config.yaml
moe_layers: [0, 1, 2, 3, 4, 5, 6, 7, 8, 9]
balance_bias: true
norm_eps: 1e-05
max_steps: 14169
Below are experts of layer 5 (counted from 0) of a mixture-of-experts language model. Rows are named router (the router's row for the expert), gate (a neuron's input weights, with its number), up (a neuron's input weights, with its number) and show model dimensions 0-127. Each number is 500 + 25 x the weight over its row's rms, rounded and kept within 0 to 999. Numbers have three digits each.
After each expert's rows: "mostly gets" lists some tokens that are sent to it at least half of the time. This comes from a sample of Wikipedia text that the model never trained on.

# expert 47
router:495483481515515493488521539506546478503538482541512478503530479499482559502494498517507501527504454476466509497530512529503487462487483500499534520560498488487505513493501517524497456513510491525479433564525525531514494504560505516506516476534514553444470524531527478489523505498468499511544491481460499532501493519509470494504469482498501511516516523506498551460460476473480484495524
gate0:501517519502563500460529477490541528497557486506517483495479519491534479525453484533479529525529510487557525536478452482455526489523495494486504521480499523518495522490476510481478516480494455524543517582517506488513494528499533490527498485475504496500517520487509498497518515487522494493513465502453492510504512471500570514513471544532506479529469470472512528512512482540501503475511
up0:522498506536531490468468526502493516491495527501514512458448523472515505514549518535498483508435480477515505522504531507473516440474503490483510500542527509542531457518523518481518461521542477453504527501467474512543490501508501510479496497506556481453484523515486487533504489505473534491488499464464515470517448525522477500510507478529493516503533515496497507477472513486439506525531
gate1:524476512502515468477501567492491526559515470504511481500524509515558470498534466490528478519481488541539526495511545501500514548501495514498499499506508494474531472508463483496456501510504520517505471497515503531501495484549499502450471480504556482463491489500490514521527534435507518526539513541541475518478516468537473483483491496466546490508510532502490493483492517478497556492509
up1:524470486495550481463485507532488502494526492507478495514516509521552497500562480523518493482504473485534537484512547497521527520493513538504519491510510516505525481531468533523459504515549521519489466515469486525491489493514512571451470489494547495461477474523476512550508497462486542511534486541543506505476495507525497484467467485488498479459497531523496498462476468521482524512480
gate2:506506515492511505517482557506490533492453535525489508528525475544469531560486482506483469561470482541516533538505499501477495503500463482529487543530525516508503504519525474491520469506518478514465499448474513470502490483510495573510504486465491504503494510483504458566516482508514464505491506531484446520504492472480503517521522528542506480490537480496484508510520515520476475540481
up2:554492520478510484506471543530505538524500505528504474532483477515459508486438458501458503552488490479501518484534519499521559525511515461562513515514487503467478466486526501494529493521525499534525535520517503506480498485502482535499497481499457506538530486497457473522515478534504497513470555544497464526524494533448517512491501474507499489505473485492489471534509492521498513521538
mostly gets: " than", " or", " except", " out", " over", " inside"

# expert 224
router:524521498485499501494486495502581487509535510472495490457505509533430545466508517453547548509487483453502520473531496480534486468502501502493513507518464500515485497497447468532531461495480462466482480517490501527519490521547511474510505506509510523454510537532499495486464472521496521501539483488498472516506513517509474495537513498487494564531511510521479494500505479502528453492529
gate0:504536464480504530520530488493562484517467454541562473477506530527499502542514545475502484516524506498443472502492492454480500513492497502482462517473499525549529474490526479518531518554469512503493505519506514496509487444477484539489494488573493525497513496525522522519502510506481476475519510502489477516499490521518489477465511488556506498515471469470443488494493519502492518522507
up0:439515519544510530529502480500511501477501497518477485521499522521526478504492512508543486477496476516519468529471505490452511531475563490491472520549507517466455534531512519512455495531540518541504502497463451536520491508515538526475493473467518469508514486504525475501543503508503505494513463517501480494542494549531517475493514519522508480485558502479516522512471484540511512449494
gate1:529503491513510495539535504489488517505563559463488482500458527515469536513493517499505515475440495518490496463455472517491467468474475536488530457451456511523510505450493535489522478523488502457509492496532518478508474527530531469458479469511489480515467515492490487514498488520498517513494474434502523525495447533499508488497518499511492489479506512498473476464512508542531511482522
up1:522488457467506464487495470509500509455527500514500507530471448530526471498475486494483461542502520490499477496502552503527487510564488455482524538482490466464501459491528477521452500523516493506503526532482493495518554487513479478511532519512491482482511445520519496529479489537525553511477519493472443460492531460480465502519480489510509479488478481536491467475491517488481493487507
gate2:490512470457528495484505476517488521496520509475505488472493507480499502494549501514505470500454490508506481463500474473500501472525477515474526499501507511504436529452531455473478525525545548480477536554483457515495502516492551514518487481531465489512517529544501477492480472510443482484552482523475519540493487469492502461495502477511505454541479490491508501502478526496499455541487
up2:490533507492491503505497499495571494486526486504516508463496466497467523508512512553502477494520499515561483460484504489480528464528518511454502488513475513513473517527471494510521535489501537510447450545440448465521522483469528487514467485499494454478521503505487475498480492499473491486506512473466522541520526473524492502493479530489468480552522554513488501469496467503513478501528
mostly gets: " km", "°N", "°W", " JPL", "°E", " MPC"

# expert 102
router:514487491484543484498525508506517482481577533512476501504508536517505549494494526510502527519512457446520528509524519509529457465493518488492541526521504488500504497487534536515486481509509469497468438541494523545511503542527525527483518446527507548496520532492502495481489498493479470497542481458458505502480464485506505478509493489485494518508483530514530531466497500499495482536566
gate0:506517456501524486507514551472497497506514509483507507514493526474491554519494447527465506511502485512467487481489491487480487493455511512464525569485527481503518457505502496504494532492472518426515532490498474509527481500508543477463505502513529517515472485476537480509449420520483516487481485476483465505495517480522526495495492512463490559488496502460529527526475505511463538501499
up0:484497524516518514483438436502484493470498488522502483481498453501477454492512515484532500465527511514532510501488477514539507515530472496540515489495466515464513491481465521557529514530508474541474462526525503489508498480466460490515481483508504489485501485513470545511502581473509489508459462502498474482535489500538481514483486507523554463515530493498478523507499490532543460497495
gate1:480552467504470471489501501517505515549475541471471464482551499515525503516479487489488514509473475463498494501545486515481510496512539489449488481461548522521478488515498460467471499509503534506520458521463518471473535484514531516473484500511588524475493469509502482467461466485536486527483461506502470523494497483485522485495503486445496501527475537507517474475490496522497511497509
up1:444520468537498511549573471460540455499510483486478511450516477507502497493503474478455533507494499462491523514513494476474497510494510538477518495536522530530517500488517471480507529479453484468478484494471493492500521500519470471505503555506504467490466479483512491520502488534528539518475506495470493505464543525484566541524463485488492503505469512493481511466472503495459498517503
gate2:518477472478482503516509489474480502497532467503503470493479508522521447495523510465506468487498488463478554546489509492534495527453481474544517497517491526505475540510512464519493468529493487529509511524465480505498518561512486526495513474531457490453493479481475470474529501503495487505489548557542536514464496527528482493525515474482521531524522522475460497478547494476520451500493
up2:532488511487478525495551495520517496505533457528505518476501512534493506532498490513525468471516506470486537531517493494498502506451515506557528517534475530509480524480535499516469491514487507472501475516479491546489464568521502530501517475511480470503499511444470458458564508486490472521533530518528527490459486513533484479500499474462522525526477526486511496474522474476506469486543
mostly gets: " and", " or", " &", " et", " ×", " but"

# expert 209
router:539495479504516495486544555482510509540523511549486501539508504533463524462440523491508516524519484456529486455517536563490518469508505480454517519529483475493508502520506507517513467470464498516477502543535476531537473501533479537520508500519516475494510502533488450465489477502483507503547483466457480510478532491487477486516516479479511532519503524511525534500509524506474476490508
gate0:478510446472522509509519518512533484488493499497527532513524473477471545533496516509514503531505492489487466498504519539475464463500516491502513472507521464511503495504475487516513517443480500426502491514497485502531461486494521491514474525520519527556481529493510521491474533508511512472474467478503451506497555478500506482512540500473483500482443511457509525497483481472433538489558
up0:523507562526492479490467487515489527488480472500469507499483530522526467443486518528535500499443501520505502509479514477488480547525502458548495570466473519527497527512462506491493505479510523517492506476531516512481510521479487533478489497526498487462543530464499489492509492445506464488518506509481532504547518489487496512500526485529527492499574466504465495508497543514522459483502
gate1:505530522524510444492522510479523468511493478535516545496520489503446532527492495528492500468504515515512491481505487481478518447518501486459475499522534471503505515539451485558498503464482491473526533489506519500512472496507574481508510493504522489510508507519531478487488496536509485474492448466523507488515473467497505525490508507466465544514454532497540511498506527461455555493537
up1:483530484515489464444448493465499468480493453512535505465520497499453433465514532469470482511545502503501505496506506467490492471462511554462486482515492483500526494501472510480496541513486511486540506529470564444516506524465479532525494539479496507483532495487458506474522485471479472519475519509494509505481502500541530485519498490534530476484453514506530503488511517474497494505504
gate2:542501550490518545501508501531489501489520490498476547477521510496516490459515548484477491512461480495492507458511498478425504493462513491499485527464460493437504493539504517520504504468494513519501510473523480469522555497467550489485469503481497488506501508497530534529534470478465510501515517469502504513549513483448519480510487535508498524508502496465539505507452504455486468468511
up2:490506530500522535513519515546492496489534502469505500495504501502506500440460534497477492493465461485479520480516488497477509497461511505493496528459456520437488505536492524517478478446500515504525518464541526478507535483433531521514513471474496486499538522521490530518517461540472503491477515459510494518522520518464511484525480533518482522514469528451512490521459545458496500502474
mostly gets: " While", " because", " Despite", " Although", " when", " where"

# expert 164
router:497486461491497514490539507512520516510526513500507483491515514546426472479509475499514512522493481476503483487494484534511503456498465532486498515568454493519514485486426491533529453501495477517476480508533516536527526520541496484532545509536534549483492522493532480454478481474472509498535506485471480492457478494495481443503482492469502536519520485503492502486483482474516483488526
gate0:527503487465489473501498506491486489481516479505493543509536475509475460489520489489509523527478490522520473479478528540519493503473450503497461525562494460533527535449516480506458528526498485474438463474509491500501455446484492490503534508500508533510472484482484485470491463480501471493497499494462524479541514488472475494531450489536500474490505481504523532483484499481441455516505
up0:482494503519499509503481487495529510510529480500460473466467546526499507448490517492494445531527521483551522470510510514515510485498501535527494470476528530544498482492500506506516527529542501500497553473505473493515530511477488511519482480482453477540500471506518495528518554471504491484537472455495457474476426487507499498487499491502544521487449505468512483547481459499524478509477
gate1:520480467479517525487513517500501490495504536487454545501532499534478476481506519502519548525518525485490516525457502552467503507499495498495536501509542536479523546495494495494537517531471485489512494500461525532523499455447485484486549542547533494483449520489524490420478456485512522496498483488514490479484522485480504512488526491486457529520540508522478545496495496497504531510518
up1:475529534541504515484488484500495535522495477536534462500478479460537491480466526489491458465491486486495508497507520488521505511480508531496457486498500465524471488512530523526449485486549487485510522508556475490498505540549489523500491477458442507536512479503466518592482531505511492509515552524471515514479487532515477506502480499487559503500475499490510464518490513496492507484480
gate2:469446510481500452470580530555497508489483490478500547484516517509492486517519512502505518473470542457529447511517507492485513543519485480535490477474465487468504479476492474504554479466524506529485489503491491464504529551526519477533517504513509455549520489517530492501505528485488478527495484508471441537492514495480523490492514512499485512465497485510534483493543517482519505508510
up2:498521487510477478512514479520520520501538471465500531432515517525525489504504523487504458525485538502454485483508494529531500529483534521485520504488484486494502514499495441532471493487483509464469508542467503503473518528506536523475497510521490475466458497554513474512467531484459532544510477478525505488546503531455509471497501516511476515511553514495486471490535476513551455511526
mostly gets: "-year", "finals", "-w", " Pld", "first", " Loss"

# expert 75
router:519523462481521543473509545478556490518509508502476497508470490511480502500474516503525537523516467437526539469540499496497490489478501520499492527521489486447499486518483449542526456503490496506490512513529498542523493496530472515507485477527500530456541555525513487492527452492489481469540499511494496514510494488472506456505500525457500542510491524520517516450474502484524465486546
gate0:529567474485482526537471514501492519511518527518528494506534490477467499525514479480522522498490522509516514517518460515475482517475505507486526507514471507513551479508446493481551524469458507482482525548488487507450501475474478525520503541531530516481483539530508509473452500515517493539489520492511494529468531446541492516478475485509453513462454528495493490491512520512462523528493
up0:492536537498475469468477499533480493482487522519506489547488485498516489537509483495491531538507521507525505521536462506464444505521501458463517497504509462488547479490487449554511522488453471529474487491463501500470499511472455545492478510478543496482516543513507480490468518557496524522462470516500502516488506457513491522501505524488460498507491476455541471502482510465480484474485
gate1:501553477487488503551521516496523496513545519489464484484476515518515482489505528499484524520499554468539524461527492524494543521466518564516486512506513530467472521535557472499519483505496480507481476494461481478524456500476481474445482505520555487522551473520495487520553477497530503505491531508504458485524474486485515470520542489509526498487509520531495486501532495475484488493486
up1:532474509508464469483536483502464508491478445504540490519492474485527506467505485477471447456528516516518448492484500514480455481514489462487504480475492550507512488448492460475467503485500527482523472458530512516473507499510488527539553516525478498470485516546464526492492505485508478523537436503538488507488487501493496497477478507504552495529512495483517502516484483483493534521450
gate2:508542483450450485484517557491505496472526424515508519505494509488469508479481528490509490518522496540513534535495487496453522495503467480476468519497487445535500473486507523494463525479506499506527514510522465498494531507458476474494496506493516508523473482513552499493528489529505539502491492494457462458465482508498492496472453512506521514455493449487522493482495442494474497449505
up2:532481533463493526487542517477541503471514477537484541494493518521533486479500495545490506498477515521486533539502494537526492502511502497493483463516534472502516518522466502485447497466505508476515559534499509501511518486480457482474471475527504550492449486536521479499521464504528528502487534470466509464497466525483476445516495504494530528499512476526510495507450471493492555461499
mostly gets: " government", " election", " politician", " Republican", " police", " Labour"

# expert 39
router:499533446515524519474569536481558505519539494492487500487493496516451538457494541504521534534503523460476519491481529516507464494477477524493490528557477490497484483474460490536513441464499473541479490519528524533526473519530477509518514508499473498491514475534523479479508469464463503515516477492499481504487504495511485488524475489463529528542532493494508530500473519507519492477515
gate0:451517547504515500493510482469525473507497482460515512506466492514535500460458519479501505522498522520484485529514480532476552476507526539519475468523488527465502507496464507550518524553490471515498457536512507494496529521530483519548512494446530503483515486521517482502506522562462537544497501525497474498497495498542519493474474492490506516536510474536542477523492489518531506461536
up0:467564529517499517504529471484536529486535486468565489493461447481524512464467495496514498544500470534461535487508471497469542476465493524508463473477461475463502460467453509537455530493478510506513481518526531500520501527515513511467503490523521491449474497487531498513484506501494492485453475508458500485498511505534522505485504489490476493480525508498510488511537479469499486476522
gate1:510532516487509486507500459518496482504497536475516456455484456499512534504525485539540536503468473506531542471480511466482530460486500508519494485498546491501518486495465517455525494455473441507493513517473510493482459525493496509497505484546522499466481498459538492529470479501525489475471517465556485482477454519471515510501495470543484524571529519502494497505493467510514488503498
up1:498522503484494469510502497503551468514557483471507501503473488497519444459465483495474527495525483520484501524518507550499486489496512528527487486498509466474480532514493477499509530534495451526504496458515506448499521523527482540532507511453537501504494496512501489517526520475512420501511462513501494508482504482501519486528466468492513435417484479507498510506486510517470538469503
gate2:547517458458496517474526504467501502476488511499526534530481488481504504495473535511530484539526547534496479550518492492524464544488475492500526533498522497521532490507494491515541507515468509510480509531477491508510456506472492519515480487517450495517522498508470496484529523505478502489501468533523510491521533464509464506555535463512531494507552484508490448494574524493504551488473
up2:483508521531478477495527460525489497516490517470518478479480517511453511472526500462479523465459445480529514468442485499480507457502518497502430490481518508492485534500506577476496487542536463504536490462513533485510491506517494487487504493515518467489495529463520501480467498518579521504527507486495542491461512532506508512459484477507472495485488492505509547509498492522489508482508
mostly gets: " Pts", " Votes", " GF", " Seats", "65", "93"

# expert 108
router:541536444483514509497523537475517487507527492537461498486486492524474533451478522473519486549530475478486512477540474497523514484489484535485509535503498459467479491473486473539541455478494429495462462517500516532504497546478490533510519490485527485509484512505490462487505466494490495477532488480482471523462513490509477459516475504497524523506486483502523560463482490525477481487508
gate0:472463484493484467506529495481530503471494457487502503506513506485512479476538474507499516490551511522511486525528506487515492529490525571493518533512544473517500552520460525544569479557491482500463487506484476516511522510470518510515509499512566489482476508498533516473522508440501499506519513527478481508457511539524542521491482496489476504514534506550529515504496458488484495517515
up0:520498517535515526510472475502501506488476480525484527456521490473521527530526495471511491535543510470553534458501544489524501509510512529474448499542468518469535517474497509472519542515483524518502554471480544508501507475524509495480482510522513481521541504520466489482503497499514463510514528547487497536482481489524471537515497521463488469493463522454500480540492507485471512474440
gate1:486511482510505519516474503449519451474561480518497504476494481503500482455487533448540470478514490522548496501517515492466513487481493542524470466464474460552510506507484523536525512477509463530509478518531489499477471516499518517509508529495539526494527515525479545472523459503510497498515490481515521503517511515523484528506478491555491457483539507526501470498473464547551523518496
up1:511485462511541507493499454468511464447541510525511517468471462497518501495509487489536509491506490490506476479503515483478512431461483549529502507499524491543521485493499517508499509487484460525495480486522503511477485527479517543528509460470535485509507507549510517535515478499529496538497500503446484518516493497549466472479470514533532493478540500481527435483493461516518550521508
gate2:506458489559447535513536482504520531541476489547502501500530507504471493516507505493542478508494483505525558509515464478514518528513506533480473523506498501525473453525433468491506485481518501527517518468529479546470540529490473510489508483463471536527490495524535541519521480474511503516483480475504469491502500536520521483476495484481540507487480489534473505459515493457491469500534
up2:477464472526473492494547482495520523496490470475497507457500518523476462487505507529513496509495481526485495485507490538490514517496472532541566504470494550527485514503505482505524497503493490515499491537502466450526514530470501513509480498455538510494517590493489509502502542505493472513540515520488510506500444524505485495517499514529482509557498526478531457439449484474496483527499
mostly gets: " Jones", " Smith", " Johnson", " Clark", " Murray", " Douglas"

# expert 250
router:509467448519535456474479524492491525542510513500491454531490503500461513470484520502549517540521477454485490464500540521497487488486494489482538562520510452490496452500513526535547470468491483507491478531488470556517473481525497519512490450505519521462532501509516502499515458500475478454537512482507479483499509484521468463529494479494488522547519509511508527514486501497483487510515
gate0:536507522487483540528473549517511504534519512511511473472483482481487515532472520491490520518520517503467435509531469500482478520486506493502464542485524472536501453467486474477525491454522462519492537471499505526465490510523509499503448464545521504466527518512515498498483487536522482488513468494492483516522510525483513481484482473505469535540521515547531509491476464560539489476531
up0:512531483534496486464532477529480496482491524495500500480507497521492483485475518497549510461505498513468549525494500480514559463467496514463498461519492528486493502535495573498503481521478505505518480497502498513522510484481484458502565532511483497537458511508480572486521523523496503494457496518502514494472503532516469535525553537488513462482440483495502499485527553484516507497495
gate1:526477460486450538444464467448483562479505471520488478451495497494524498531489501502485501465491508497503527511493487501518540527474497515529491534524531514498527470512505537510481505479511513494464437488516518543508535485495516515524477497512489481484504496490549483501496537529502526518533500464529502511456448512530500505491543471483516484533495460466460474479515502469529486480506
up1:484530515476527518573511490528529502519480505470529508522500533466489501466518507495509471532460505506481476480509513510514458484503499513477498450509489532495498517514480450468456513511488455502475533500538461467499492546462479488535498524477492468512508520495473510492485476491509467479487515557488478489533540506488526466518485501536505509471474515516553528483482453554472494505535
gate2:495487471505506534493467497517505493499523442465462495487467505522493487474534492513497473504520513522449494490469497489458509479448472518521500545459447532506482516446517534491530524437526504484478535476508469449487517510517470499502504505513500468451493499491514534484525498449479495469482512487506483479530512481483518485474507523485464488505515541515498502533457515478468515471546
up2:492561500518479513505485492497521521450480569522479534500523507484445498510526506478483548497493510482562478543528483476517489468517536502480491474506556480527496484550468450521513505529495499510500462480501506517507470498474516497479497518483505546508490505478528522495514520524508489501507508485491529480468496519513469499520480462506547536503494484511498515486495495536521447553446
mostly gets: " Although", " When", " While", "When", " Because", "The"

# expert 53
router:480468464503540476485528514534523495534534514500492489490496530523480506476476526505513523521482451479467547470476505498537469466466496507493496500567472493519482476505457476522520468482481476492473475516511484550501468501527496484486506476523537523464487492499504490508477448476495502489568522505501492512463498493513446439496495522514489518530542494495476530467451509477513499513525
gate0:497501455491476533523544494527487477504474483501536505498469448519482500508520514449516480469499512500480506486489472449514503530474521520518568489526502499510546485514488485486494486501476474528461481498483490527490499480516455446507548440492507517497460508528479502468473495489517495514477512499475507523511482480511529480465494498540469498532482495534453497570496481521501545457497
up0:476493513540478521500481516504523508471520531497513514501559498488481553481506519509521515465485513480477506503488503460473593474495528489487466430451501469492475508468493497484472543539532486481488502525519524480490499525492550484521506520513518504472459469533488493510511491543490532513523499503505525526493520502517453515517492488532496515520472507531508535476482513521519564488493
gate1:519466532515480472526528504508498515492458482494506502507501535452467491470493514497513521501502455497495540473494507473471531529473535503539501470544547462518462502491448529496449474468477517513548448478508487548494485489514490492496483529495535519528542478514543498471516500507525440466528490493500527500506470520507502454488509500510487496477496480557484498462510501482475531517489
up1:504505482480522535495435529507456522499523537510488475480538478491496484512497511511493492513486490499520509490535496541516485528500539531486504485472533507548558481488497483513510474484532518456515512465504471492492453509499475515521488492517506469486497505486464485512580466502491493488518520548487551524494451509521532509505521524507484552501508451520483456492485462494486504545457
gate2:513479490529515454525492502524475533537478528513483474481510545515483506499539486535506517516509505470473496499485513506479451493493533509529479493553468540503499526488510519494499515485490554471470487427527504507446518501498485518527529551488518538458544503496529499482510509471472476525487484522528507510510499486494510484518503461479513534540554460469549507529494471534483488484498
up2:513541483462531494514507512450505455487522483447496534499505471500494501501491528480454508491512458525518479511486489551518473491483551488488502501467514431499492496506511470535495523484500502450506535522459501486507494480509488541492456484505508456549498484485457499531510488570512481508473462470484510471511484513454519522506480494526486507432485489491475514467497479490492489516511
mostly gets: " b", " ch", " f", " dr", " cl", " j"

# expert 78
router:530516476546529490502488529493562483528539513537473460508500486541474497509499513515542497537541478457522536490516498493521508472470500494488481522546490463502498497488511490540501480532498488483473496497511490537530494484531475538501517455516529511448526515498497461485522469485497501439554475507486466534461528496518478503518482494492485514549550474487499530521464496511496496481523
gate0:494530508503496460454532486473477523540483534535501494519461519470468510484491500481539518544510473509490453449508488493478462499539521516517505501458491501496486529533524505504504501500500480512503462498512444464499468490492538503485545483469522492512506460488460442445504522495510517449505506493509489506520478469460509501516465496565514502528535510537494517490461492461517497486486
up0:524433489495489496526481540524486465473517486486509533493536500482511474529522469522505513501527532525474534520514520515491521517476469493488463494547491521494494486463462480447488528501510504491477501502507550524502514498511493492524495536511478495493502523480544509513501488453502479543542516479513487490509490529542418481511497527428495498502504497465514482460532477547489466522517
gate1:530487442497495442519489538517562473490517527511477482495445510493489496503505482512464500486450516483441537518523518547495529514523514471495455505481535506533509514520490509509459503512517534535499514470507505486478531503488490461524485514518474482487501494521480521511522518468480495496507483563487510496498494485517468506483574495515521505539526496478549505520508486530536453487490
up1:518501522492526527511491480493480502514447499435481527473504516440463506542513496479515498531523510520542479463487505483499489513438476500501555519506493487466473516519509508524576499453510541488485489522455493536501498467495448507462549496486507491503503508442513517488520501526509506539524529472483497486516497520515511485474480542476471523507474494504482489471494514491483513524534
gate2:534502510527523476507489494517536467530496484441501502450448501533516496481503517529509530483519512495491482483512564498520511497475495494497505505549512554518542489515524535525509502528481460462534515479536481501480548516488518499507510505492467524500456530514501459465521513508448504520488499489514477486457499475490477491491491460538525530533518481529460502482491498498458540449483
up2:490555513517499569488505497484482500473484525541512512507505516478473497495486518498512479483496482456508490493509453528501535506525514494491480489472485494503467498519529465512468467480524528492515526525458494555515467509493490520527470493531530490493547501463485498543501496486503476502490546519534531515554559512518504486527490503498481529474486584482547491514543515501494473532480
mostly gets: " members", "ians", " players", " women", " groups", "ants"

# expert 104
router:515515470503533524509519546476547503501539482512472510503500485515492542433497511522527481501531466454491520464540504498502490494482498491482519529521494462476493489501468505573564474469500434490455479512494531511533507553497493553512507484470506485516501499507492466483489483473475507497547495492485481530473485501498502472509467510486515516501497497527509546458489473524490467501529
gate0:526485518508495513500514495450546524520511493535489512495518502481526483503492500505483507482470497506507483491517436539475531535491491518490529464493475520476533506522543494504561539514555473486459479491487479478517447496462513568482531514513502537538523517554517539520476491510489485519464509507480524442480529517491513460498519488456495507492490475533504524465517498522494515509489
up0:522534532476527464578503512523449508468538507466474469507501533499487488519474545485533512477486461507466459519526524487483504504520495470500508480473489479516453504502511456507472469532496485472465489519488510527517551553503535507489531494512495527538507489488477464518514504479519521499498532450493480538470484471504509483515470505502502504478449473501543516466495522485524485508477
gate1:499504502438513507514544534472553472489471496492510513519553471514494491485503520459511476498459525466533505488510475504498517529511510519510499454515485506508502499513467507472528463458460511534504475487448514527509504556506572509491476540486458467501511549478470528484513501499483485483486541472544499448512466500508528479507516533530478501509496544515484504486510513522489485503508
up1:504477469549473482484468515465483543479471512509537515476517548476463522457489528559494513501520515517486529507470515536470476487472491533508491483498517539494513510488554497519474493493547484478461507481530496493463492492527481496469509521494505460483537458510491499497497460478482538501529478515468543500502534561482531527494461512493498482493485486480468486511462471488549481511489
gate2:505513468553490502521461511501515510480511488516537516490515499486536499503511543510501487511534457494520491479474554465507466484464508455493492485500494512493498493470463473531467530475499506473546518525490500541555520467516514497518523508502504472451531530506554517467523535513489481538507511531512525462482517529514502511503534506483485488550501568504484493509504434499545493511506
up2:526460512513501479478525502541481486530500516485487494522510477532470494529472478531507538500472527491532509527479475496517517506519467451488530508498533526463522481509522567471512529506488479536467494467511507454484466513515477502472499503476514500460484464500471487549489538537501532462481501525489478530523485491485501526519530490526495468491474472486496513525536556499451531495560
mostly gets: " Singh", " Parker", "owski", " Moore", " Gray", " Jones"

# expert 89
router:514482452499531494482524514492551462499528496489478479485497486554473511489491526491543524529494469428480507482503537487513461463474485509478487534538491501495493447518484513521499421469499474514464468528504520521516492514529490507496504495495495513476488516515519481497512446485491511501550470464520502516478464468517461470507515495493516511561520482484479552488473507490481480486489
gate0:496468488508526469471516487476506523474520484529451482544517520540522480461523508480539482493485478471480520532551508470473507515492541530498460548492484499472464513502499455501483477506491506452523555479477481488515487501490487492475498486498515527482468436510504502477508482477497495487505498537473553517512523528540470477487457484481537512519527557489503493491462460498522506534508
up0:519506493540464499530510508462484550463503448483477500494486513536539486472502491488491514473479456484498514510530523474495508535519525501507470564493471487454512490449501483524517488477522486477516520497468496512547527545486468516512495493509473531487512510481539446528462494482515505489450468544500535525486489509507550496477495456491528505530503550494516502526530502497475518539505
gate1:519506542518508515465490493498501526511508458528467518486481473484498516510482532501517503527470514444502504534550467493476489505489524483515521520480496509493556493496562532504515555517479523519501515519465481501462481567495522540482534534552516501521491530529516490510519529503490539495505561520473478505516489474536478467528488503486501537522522536483490522490500455503510493548506
up1:500504494437503488498473499525511484493510515488527491501497478452467488532483476489522462508534529545501465474491497479486484417530516473522514512511506500533490511541418479482512515530471473489518485508520486485461507440499484492489521455462485501489548520483519491506516488500466467449498462498506478527508537463457516487505488509486492484513510469494517500480481507537468529479483
gate2:472543460521469519506490483499514484478501475503529466485469515491498471522517531501513458471552500485509448488496476496532533533532528480512478490504501513469494496517491505486491493482527458493449516497484509478502532517483477549561549518491514417479494519508498509490515520484497496523543493516537500535464480519511527490545504482510441535479517518504541529498507471482462485503494
up2:501508537528538504459497499491481476463510513507487461497506490521543510523517510523510467471549487528448510494539547494572512517482493461525493524522504520517509489529505522507504516478506458501510478462500496489543545523495480580509523471460543477482447501475498480498542516519493470507501517517511527559475467491464494540502532496512495487491496503500514506518523502495463482494496
mostly gets: "700", "350", "000", "500", "250", "600"

# expert 210
router:530505493547514477487476517514571467531538517538475472505513470551481506485477510514533515523545500449527543492499500493522501477476501523502473517541483470475502507503505489544501469542502508492484491489521502534520504505529494538508501470537527517438523516522520476486518463502492498461536466507491447541452520489513485495513509507477480532555542489489484515501473489511489501484511
gate0:541507494519516474497491528509563504506525454516472443530501522517506514485515480502509486518520511502513533503522429455524555511460511522495485510475546501541544507485488504504495501489525512503543498496567499438501514487539527482486513502514475499493488507482518493506507468486490475491474486556523500519478468498513519467453539504470506508509554486508502493531485468492502538505470
up0:547484496480452508534510529526537490545545472510467484498473493533528527488463500502478498507489503538462473526526475468510517505495494496536499480495532482558519498514464464478523492508509502518505521457554504479508538457528497505501544526507463532538508499524506524507481493496472462469486516525495514519495497451466480502442558522513485503518470475489488506484523552504511514500491
gate1:502509502493483420533496509553484494519491503495515530550486450500512543491480454485497492510462466536482486493504564558490480524487520510529491510488519492494506517475534523511492495486496525518474444495476511511526522506479510532513484494501533504518496493455482513523536475522525505541542478491527511481488479543493466494479517477508509481523524468483480498516461516504516512513421
up1:514506531494518500467491515510535516484505468565481511505497481519527522484504538500480494495526502531490478471496474477455503478486502486508538518442497505520554550517460509541544527502490480510461523508551498492502533512505490477472463479526522512483464557491517476505533500499475498494506474531508472533467489499478519498514532538524493526511521523442505501543521481511477483464442
gate2:518519500452545495523489500504493484447506525481505525481520492528505528525467507504520559520507509529543490525501493471541523476485532503461485472494457523512501550498497473520503444524489524485489535458516504495550475485509510468500457491478490467526496531496533512517515543480480528451493496520490456528520461481514504506517510478507530529537457471485473519530508549501509500467491
up2:543569510466517519506481499518513482511495483502527523524488513510486481506485540517507571487498492533553427491473467489500488486504505530470520505512457530501483522461500479517516467534527535448472516472474502483507480486500531534483475466489491527477499524499474506569485492469478459484481533505502488502528504459532490490497491484526527496493507507540481465498503546498532486509491
mostly gets: " members", " games", " events", " teams", " players", " students"